python train.py --d_expert=208 --normalize_top_k=true --lr_router=0.000481 --n_head=4 --n_kv_head=4 --norm_place="pre" --rope_fraction=1.0 --parallel_block=false --init_std_qkv=0.0448 --optimizer="muon" --beta1=0.93 --schedule="wsd" --doc_mask=true --steps=4561 --dataset="wikipedia_en"
Below are experts of layer 8 (counted from 0) of a mixture-of-experts language model. Rows are named router (the router's row for the expert), gate (a neuron's input weights, with its number), up (a neuron's input weights, with its number), down (a neuron's output weights, with its number) and show model dimensions 0-255. Each number is 128 + 24 x the weight over its row's rms, rounded and kept within 0 to 255. Numbers have three digits each.
After each expert's rows: "mostly gets" lists some tokens that are sent to it at least half of the time. This comes from a sample of Wikipedia text that the model never trained on.

# expert 6
router:133116101156127168116117127140090095147133140185146130091112117129125144155149096086139131138116111094122121128122141138156119168132134129110164140135135138128108093113101171074124122121173130064178080151140155149123103102144127159169110137120108111173155147153066156130084074132144141151188111110113110174147107131120103128130158082162115105136127124124134166149114121131105107114105163136152151149131148124156136122140135096155155107142082111115113142085162103103131128100127131108149117123135104117117109097129137143108165106110139126141129156125122149130185133113095124134115155178079144089161098102142103091082171166117092124126120144098133181153116138149119129107135115112113076154104145140137141153108147129137146169167110111136133151117129161133140158137141144
gate0:128143149168117140182130086181134154170110140156141171128103157106093131138158076128164134110123101174127137150145125108152153103139146123131106127122109126124120152092116114157164115165093136117126107137177161174192151146104136105139091125153163121100143149149118116159111133092104129145138110129148127138136157126117113124156149150096129124123133103140130130099116115134176143069114123113118124098128126132108095171115126150098144115110147097099132122138157129192089184125131098110140109122137135166152101134130115149138152150131130129108108114147123104114125138080130112149114123141123117098113129135130135091143181110131089108100112139103149180111179148172097127152171133178160102149135145130150127100098127090119134146095096146112190108131123129160104147132183107
up0:116139143125127118162140107130115137102138118093118157101170137115161130135115150099138115128133148149099143163152132122136115141126145116140125106147153135157142171128101101147130149165090160110123099081142179117104129140116145126112128148155122125143132123116100108147175102157113150181106167132158165099132133145134092077112183121137115111095102102144155150135131176131100174147140125127140114130127103123125125125099142119091115118110118130120122164115105152119070152141145104120144117136112145131105138087104126088135127083097178096158097136102117161128120058128100140125097172161138116148095138177113071107155087161142116126123116081157087088124112122102157102132099114156110103145162155112136092159146098139110151100128171141130128127125089160151155143180129086
down0:090104148107142109139126116115120131067098161123124120151160144174088117163101133115073153129087111065090138131118148183100158132143155059158119119147134135128108139096105149142104131139126167164098136082143138116126096090139148090095142139134081142093124093153180109093121116153096116148136128111097145129103142116141122146094127152075140147113102110093127143134137130129088128130097099154114093105125119104126122104091105125119111169119093103149147145098130139090120140134125128167126134135104124101131144140088136120149159146161119134152167170136143143139112140138152102116152159131146165158115143084154121106126163128182139127141150137149132134158115147130142101091126125145153095149132092111101135124145132143105109146170155172146136159120077161149168140131103111
mostly gets: " John", " Al", " de", " George", " San", "u"

# expert 1
router:170096129128122129115144143103147136100117103149094097126131146079111136137159087116129096139108118140126136153125157156120125139144178146146155088128147093163079117108141131181098081127125144144155141152088073118124138112122135173132146156189142129126144168135075122168100141094109104110134102131154121138100150158150182100131157115117121104139133112128156144128124125110127094133175095151124182148138155115119150170111109142129112109120110138117142149108101124114139153145109149149088121147125121138122122119130121163106138133159089116130157158091136178090143139138118124122124118132152103146139158197135098173100172158108102103102103120135158123149118109142139139150158122113123124118182125130150105091150130123160166089169152121116157106112120098085132062144105126
gate4:122133147129150122158152098190121117102128093104140091116144144100145175119137111114139118148122133118125127141139149123122162125152133127142148135161096125105090102124093150104114127128094110121151116110152148126109144178126105075125125149076067154126132126143116147161095119080160092174067163158115089138062140144130117117115150108155146141132149151109162122171113170140121115088115156139119119138143142122156141164142140120103091129123091124150127111122099114104138071083134112138076175094109072103175152117109110134092153157142127143143157114139113109108140129143154104124135067098127119115141133115177151168094124126079143093134154096102149138125128160114150105158092120125106150104102163130126106141158115134140139127142124120130104124130142116110126131120105181
up4:120129115163109124141100146150180112099129159175126128095136124129097141137123126135142125154085130128123104116122148094175084110148090155146127111109120181109158101123104114122110149140162181140123122129098115095105108117115093125110172167101102193127118120132101098113104078094093096138106165178140134088160119151098137144142132132109137135123165114110123080080076130100140132114137140135052102115112144148136120131111154151181164114140146136114101106108140150120132103109113103148169129132163118174143114131107105111133115148104111088153083135159110113121138122140153131145078103130121129108133141113132094122123130150171150089123166127108158118131149103108155139171123110139143162139138112121104120119089135100144148117107122180068146162137115145119120121136149160
down4:117105113153123160136110141130121127091114069158121132113151117133145097153160106122136137128121166124148123111178154184120119099094148118174117098155104121120166162143102147146141138120134117175097137118099130113101092141135146137120140110106126128120144108136165128097171126134171098127140129122178113147140118101124091150119106125151097095143148147130080125097127153165134142094135115142091104138154151118123108127152136129172110126096092152145189146175145129141135134147107117096140115111098142159098114095088130100128119175154086135141139117137152161140114168105171092131139156125126094114154110146138088131136104058104160121139165106108156147144150094152108136191137116133139139131101158133129173142143099124104090186087092106141114104153149151133139123090140115
mostly gets: "==", " ==", "===", "====", " Lemmon", " Candidate"

# expert 5
router:127120133101152110152153085095125136143120151105127131100126135123122100132127183184109076104143099141111100113118138088126134084126127113150135121097176113042125080138148127137131166131142171170130149115126127134121080146128181135160132103119107139109138086137101082110143160146144136164132104138112122117117142086174090125100141155112175150120160099171122097108156133144124145124120136104118117103068161110120117127116150149105093131163162115136125133118129088103140100117127125154151145092138116139136146129099134111112120179157162099122124091106104093193119160120130134136144106117187139158141099141131141144119129154173123156110107135110149126131140115119124129119142128136154138122143107145151111124150105165095124108054110088119095133121119107112087135139092136
gate0:104181083137095144122156159125166171157125204147146121147143127123135100160127123151108140123149156089119123109131149110070112129115168111181111097098108163161125155145140110141109132077095138125120100111131150150120114158121177136091086130111116116115133101133111144136120131135112131144138130127149121106129121107145128132073133112126120076127132130116130103150134162119155130116100177166168139116129137134133133147139161162133104123128140116109088100135100139138079145147105124087171122131157122075150152070158123143135166102081160113134147142093143158159172175094097103131112103151106122141116144128113151103135149182128106149098126088087114118117151119134134134166118116153125097118135178140089140126149102156141097117169156152154127144168111114152126132114119124
up0:164140103145142090129179135108185122165103143109148185183144137152114089128128147108079113137166125138109175101110138120138094102084165106147150134154135114086131113122153175175093103123132134144179123126123123112080097077146137105113121143112152129088161139099100153136137153122131114169149148149166123159120130141143158133137097131147110138113157087148147142159106122136101151130146121133146152132103150101122120141101188086147081123172161132113133149123152132140147117117109127107180114135137117130166127139148124155069131137143094129102153110140121126087149125162146128127175148136117124170147106100143123127100160137148123141123085155112145123144085146127130130142132178119127092118194125119087112127113132151107098097141104151097112109146108129145141108149144126
down0:113150115132102132133098088110125139116083119125134133098152096110144146159118104149075090182105143122108116107128126067109109132154116105135122093113087177102131123112145119119136108104164153106138141166109077122128120146162151079126124107123104171145109096105131126084121156147109128128069114149141106145127104141078133166112122117093125124145134176111087148084087098148113120123152114130109139112142155146133138146128126170132132160112142144150092126199137138120114085113102119145154151165118157140129170097090097168113141104127120105154124131150141133123106132112148099093094143123110091157105120090091126102133160136087099138140131137115120159133093131102135118139128140110115125116118192095085137139149117150127116151108158143144118204126089120126129114161096117
mostly gets: " season", " film", " game", " time", " people", " life"

# expert 0
router:089135108167132175125156147147166142159106119120110110101151171138104130156116097119114115137139113114136169080168192123145116095109093146104121125154100135163112130135084112113160140123131105093103126123151130118138137129157145081101093153103119138121156084119166130108111153109148148117097162160164142123121124145117103108118090083120129123109156150102127120136078110141100132133128122135130124154146069108147107071149125104183161148109189165142142126120145165175094162136198140146139138127130139085157127125109085154138151104112142113084157112105110126114182085121105148113151136087128104136112091161108146129140144153135103103152150130099110105121155135097096151143098123151120156141122108106107161151133125111151143137124105114154129141115124099138145111110157125
gate4:146108096104139158098111109127143145120146126120156109142081121132186087118127125125134104098105105130145140121109172128133133132069110154090152111147134132104141119131119110140114119105141148156121132124063135097091112152104120120149121103133125090117122142118109099132114102141103144097146142143071093138162132115123155131109121145153102088109147150122180161092101127175151127164125133104089124148102142123119099111178162088127114117130104122105130120151170120143136139137105140103115129134128140149076090095141137130140190128118148147123127112088083155092176102140143084106126121130139101137161105140153102119139108149102138159108156116106113117118084124135104080147147127194076125156067161053106102137142124133133089138113129122165127140094137132132125113141159112
up4:140146138135139126121101146091177105152161090147101169157132163116172132125139113116115107145152126145106149155117134095116131118106160144126151111118071120144107101112148144122107126143121162141096156152126198140104139137111166094107115094131112132095136124100105109095154169098160119124140130123126088124107128132153152145115122123102102131113082121155075136149169115152172133130140156161155079117156127145150145149134106098131092123108127129101160143126142164123157150108119154132109184130092171152132185139114183114126136150111169141090124063151150132094102113095125112138079147085133143133121162123095141158096149127145143131165140099134122110112171140155130155176096123145110110127131132154080125126102110124106097129128138099144126104176128136131138085160149116
down4:141132127147147110137155137173147106125111094136131112108137108141125126158107126159117139138155123121087167118144114093127094144148130100127104142118143105128141131108121099143122168104144134146148109121109162093112133153136147105177128117150123129197113124107143187138120115080105144167117096120147134121136092123144097118091098117094125145095165147123171133094143152104074119169105079086143159138110159134131089071161142140148117109093114122118107118074101102122132098115139130106130138064139120107119116094123116135153151109144139137141131122142086109187116161201130103147123130129120085132147101124114121104088108181093108111115101172113135133166132126135119128087124098141124138160154130100113150123167116123125161147161088166143155172096137161153150135119137139
mostly gets: "The", " The", " been", " was", " would", " became"

# expert 7
router:135159139108081144114158143137118096127140122117162126152116106148137146104146179119135127119115132141114142145127085120127128102112111101148100134107103129148082174152133122116092139141106169171105122111128115126128101162120122096084107087143119147140073173142145107126147103136101138157127174147096130113097109124121123147159113148110097144131116125146069100123126140114133157138066109137143094103142088144124109138129115177113094149102145127135182096178149173116162072114100076097131118111108125117165119167103137112155143085117141152135106085171169111116100079121128108163138144093161152133106154101087103127132114109139198119167163137122113139096142145121111117118148149137121148109112162151130127094136117091129118136104121157150123131164122144121147144101161109
gate4:115140080152146138153105119130174120128109124093157120104126168091147127115154164123154100123121108130129089106135137191108162117118095121115083110140121126165138124099122111081151088113123113142121123106085130174134105108129105137087114133152118146149104113104115114112096114116123102146099120130130134167115121164100164143145123146146126148135130138126084149113142178160165109116107126150108140124115091090153150076175076094129132160126119142175163122121132118113126108118129095112118157140151095125103151126082116086104120119102126145148146106123115093090125084153121119153106169134129117114136186105162102081111154114100133122158130164141144111139157148135080141148105093147149102134130117086093105099095162086086098144170143121158144127123125155096107140145085128
up4:124052149109160133161138131142122146128116142138123134114138099147160106142160131134143152115143095102148135110125159136122154167142140102165136130139107121136086128113135164122111102165107156146139120110150196086108161156120151115115110121140145087135125132124148112082130182109156133141189122143131171113142142085104123167159116122108137134111172090159128165158137129118144110144158115118107156096127114116117137153097116167149122134130118126175128146158096164132131133153126179144127086129088142124124117132137150124076131121094130117132141138087126171152073082083081120148124152160137121135113090155119158132111137134141140158119152138104060148143087137106095119144154151141100066100110146128101146154128148119123134160114127090164119136128149118096183144134125129
down4:130128120127142145133131130111149141102138132179085097146095119144105103083137112091111083093103104121128144062132139102152158128142118085143148142119131140132131097112117107092134111135135092150129153184112120145116154142128147152098126093128159156172150108106143150117098128136115151102128155114119149123172121125153095151104163124120116157140148125175108145078120202122145138100112097163126114119158173132153158119132109110142132122137146150111088207117137117130144122122135164152126130164087107100149073143154103206116127129094140071124121138112106112074155127114162085121145124139117124156132104150104155127171126135132160139117117125115130119075167075138096110126120132113133114131140125129115154108145140113119134107113116149167117137097117085140097145164115125
mostly gets: " more", " most", " some", " many", " several", " other"

# expert 3
router:099140177107138117149137143172131147084172122058122155151092138130149111124110138115139162138135156130139101150129096119106144118149093121137091149120148117116178166104119125119116129135110086110094112154131170127149159124102134117124152144111155132120119122106118149144158141103094123108082154119062148087174109159125136143114152104143117128116119104110161133129128132154138162139123133138133124146132162135135120146107135103155108110083134126103092113138096154122105158142128141156095123150116142155101089119156167132139108143138098147157092107159143088132103124171114135082141101139109101117119147057157162127165121083112107138139122100212112112109112097109131099153105079123143164144148152134117104124117152148133083109158157152094141115147117141166097181131122112
gate4:129159110146108150173159133083125165083152136175118122148081140120134103135142151109123117140156139130139130135175083102079096139103086135132137119148183147164122129171083131146133108110148112155108115209121124105126099135159118142149150129134130107142088113136170135115188132132128134160116161135102161149149144184113125105134146132128109080141142114095098182157180132114102122185142129119160110120107097123124137145139061092085136146118137081108139161153164154105136135143134119090145119148137130120102124095102130115091162109141123098119143121097134121110130110128105096134127145089156160141135132108130144143129143118116131126104120074150105102093148119137129143134109125118141142112133154120151132099172170129114118112127112121126110162119170154167103156151157114
up4:104123136082126131171148164154110135128145153137122172169119129117167116103149112124126171172121143148109117140139125138119155149111121095168143097114123111114157094125103131153169112133141087179136181127094135117143188129144095103165162131112177136150101118117110084116116122141127140125133146139137112109157121145070146116143132133131183139145117090142118146113150164123140072157081107111130126122137127145091122103095121117143107154147129104148170105135081181119114126163114130157159141170153156102149141113135142103142103092152126150114080132128132095121115108134110139126107104124128137126119121117148146127125108135148114159124114187126132140094118087123115119132117110105102161163134097077098138148125157117154153087081172119113094107116101164180078129135144088
down4:109129117107123121119058182124109133132142126134138134121106110148133182125147107130141096098143161114117093099133110187087121160140131133144139107185098171132153123125100064090113099155165178137145120130101140118126147105124141100138133122151109122123140143129067127116108164122145143118108173118148145115119099159098079107121134137131151113160097149148172137127131132123117129151089122131146132143124116110138123135126086126163144121097082124136147142138107134145137143126127166143095145148079146146118172155155123107127119118113115198162137157162126140113114148131151139105089141099134145119153114117139138143126116130093119153153138142142112103079109158146126110171126119092131156125155164105075114105132153104112088141147145147123077166155174082178158159090131129
mostly gets: " won", " back", " played", " received", " took", " announced"

# expert 4
router:140093108122118121130090096094123090122132127118188135104175093152118143112107111111130155161132151143142103134100096146152103138108139145111113118153103160145153089143145140141149137134114101138091128114122144155110132107120080135138182121131121107112114109120151134128123130145164138134159110082177111148113126098107125123109142125116148141154121162138145115115191125089148100143144165106100131125104136166102123126136109134096148115172119130153110117175132076179113126150115119102131140131126158126117171139144138087139103147132151124141108159153112133112100125157179096171103134128127119120092137129111159096160070121109170127111123128122114089170124170197162154144133139113123085125088134062093123149135111083078143118079124125122107102125170161124162112143135141
gate4:144164139134137117114126131142155134104124115163133113115131125134136124122118132115139170150075136130143139100145179121106146111102133106164097155126142103169132130123149110177115167099139117098177102105155118173141101103135123173160136137107166061131135153138138094157131104160165123075111123137122139137103157153129177151104136093154139140165121120123135110139102110140160130108166174179144085134068102112145126083151111094129142104135111097131126102099129127172148131108126128150113167165119106090107132109138141140108093143118135144155134110113174095140100088085098155115152111107157119113159082106156157116134114081141135156149153089128109095120109159139121112099146117119139086112076151099113140130118154151102145094149125115172141097142160100114133121131146106
up4:124100130132164108154103138135079137131171116127129116165155140147115143135135105165123139148136106163168138127115126173102142121134128130154154091167133127119111122129107150116153115179097145140116099159142186134089176143161104133127117167116115128115175122096110135143077197108120141147125132112119141122114082111147121128132101147152164096189135130099151108122101165106106117152111107125132128111149148110134119120128145160131160147112142107086127173115148141130116143161175128111107126131117167121148111108153110150106142118079124118118096138164113154110137106130160063117111165184117139096124141134151130145112121136080123122071138114106170160106180117119102105151100117152144113105135065113139108072138148117170164111109153131135124147134148117115146092129090137
down4:151140130128126145156119194134128114133105101148161113144161141167135122126128099183112110132145153125129115160123179104155107130141095132135148121171098132055159156093105149126148095135136119149131150155145093167151095127154143149161192129107135153127119122107114122109101141166140180111119077117071153122156142127135129142141112098108115113087164155127132146109110134092102123158116108122108107079141117117104134143096160088098135096134107175109113143076136110101115140117149168110140114100139139108109134112080135146146099166130116151108133097102160126115125134103093128125122156107121121112075105123161161125148139122155069126139104129126129187141136111179122085150144125138133124131107112142105155112146149080140108113131148137137137128103145122078100145162097147
mostly gets: "---|---|---|---|", "\".", ".\"", ").", "|---|---|", " ft"

# expert 2
router:147152135129168081136062116111122157141095133184091131181130111129161111116112091177128148100139154113105156101131116130101154164138137125112160153124113134116186146141144120153159112107123122148172154114151124096127152123114094118129114128131148118128126141109122138112154136153127096104075101113155154137152145135108155153164086230143138133132097151108102174129118136140146120097150106101103100090137110121106169132153142122108147144153094130120110158095103127141139116127127136105151130131136118149096167134166115115120098133113116162129160169120125147137107164099145140111103153140076175129140139145153099138144102076124117149106123119127152150101114111095137103087108189140106126104120093179156149128094138165123110169152149146124133146113126114144128117134106136
gate0:150131120098204132125156138097133090163111103170098132102155093143137120149162124164124116123110171154140080127134145079058114154145114125127143113160105138115141140150112126077125151084071152148082129151121170134154138148143108160113106111156102129109164167117182115091138123122167124112096125109116116133109139111091142119128144133112123153149124117106151169140103112136145103132153107087115130148122099129128135134144135109171150117169142116128161141112090117152146084127099117161126081146153132128107138143145097093102085114143094124105117074097140124110158113145126133143152161118106127144113169156072127109102146118115092168119157094147134164108142105138129130151097110083176135131144145116104148103153143100148127130116094145130133111157133148121144099097104119
up0:124170142161120125106135149117125143109119096130105111140154109115108083124094124117167086118098123092116157108114106098159155096100115118173104124188152146130133102079147135093111117124104101147135139135090121134139138168127127122163137105113130132159127138162125103128136127092145119121119105119180088132114135106138090117104092127125082090157131115101117111121204144106151147120141135155148115140112124089148136133162132152106102154097117153144151097122150126104085110145150104111146131150123136149125136147159145124114118155128157156154129106128112123121140119114087129118081137160186102148127132082121121090128072122121127085126157117095159146124085155151138116142091163175089137125133110098122147077111110132123130180134154163182083130114100147118110135115148194
down0:146095125110078159137112130097132102099138141140172144133126091126116122153110123142111140122105154128189099109158197134104114202135130156128132126149125166105123130153155076141129102163107096171114136119138112154165138146133147135122167101098153165141105089125107155082094143150056151131133083128159161138119121149167124151134124174137121113108139116099113102175147123129153133142094148099123118102151108123093105143169150164113153117157138153143125100137168084106106084121118126076093152120116122106148107103137140148169165153100120121122096120095162179132116124121093102154114133120130120122146112128150129123162142135132141113135153118063132113126086165159115138147142151134155140133122126154097124176108118107098133093127119134141140150110100127135121154147128115
mostly gets: " (", " United", " States", "–19", " North", " US"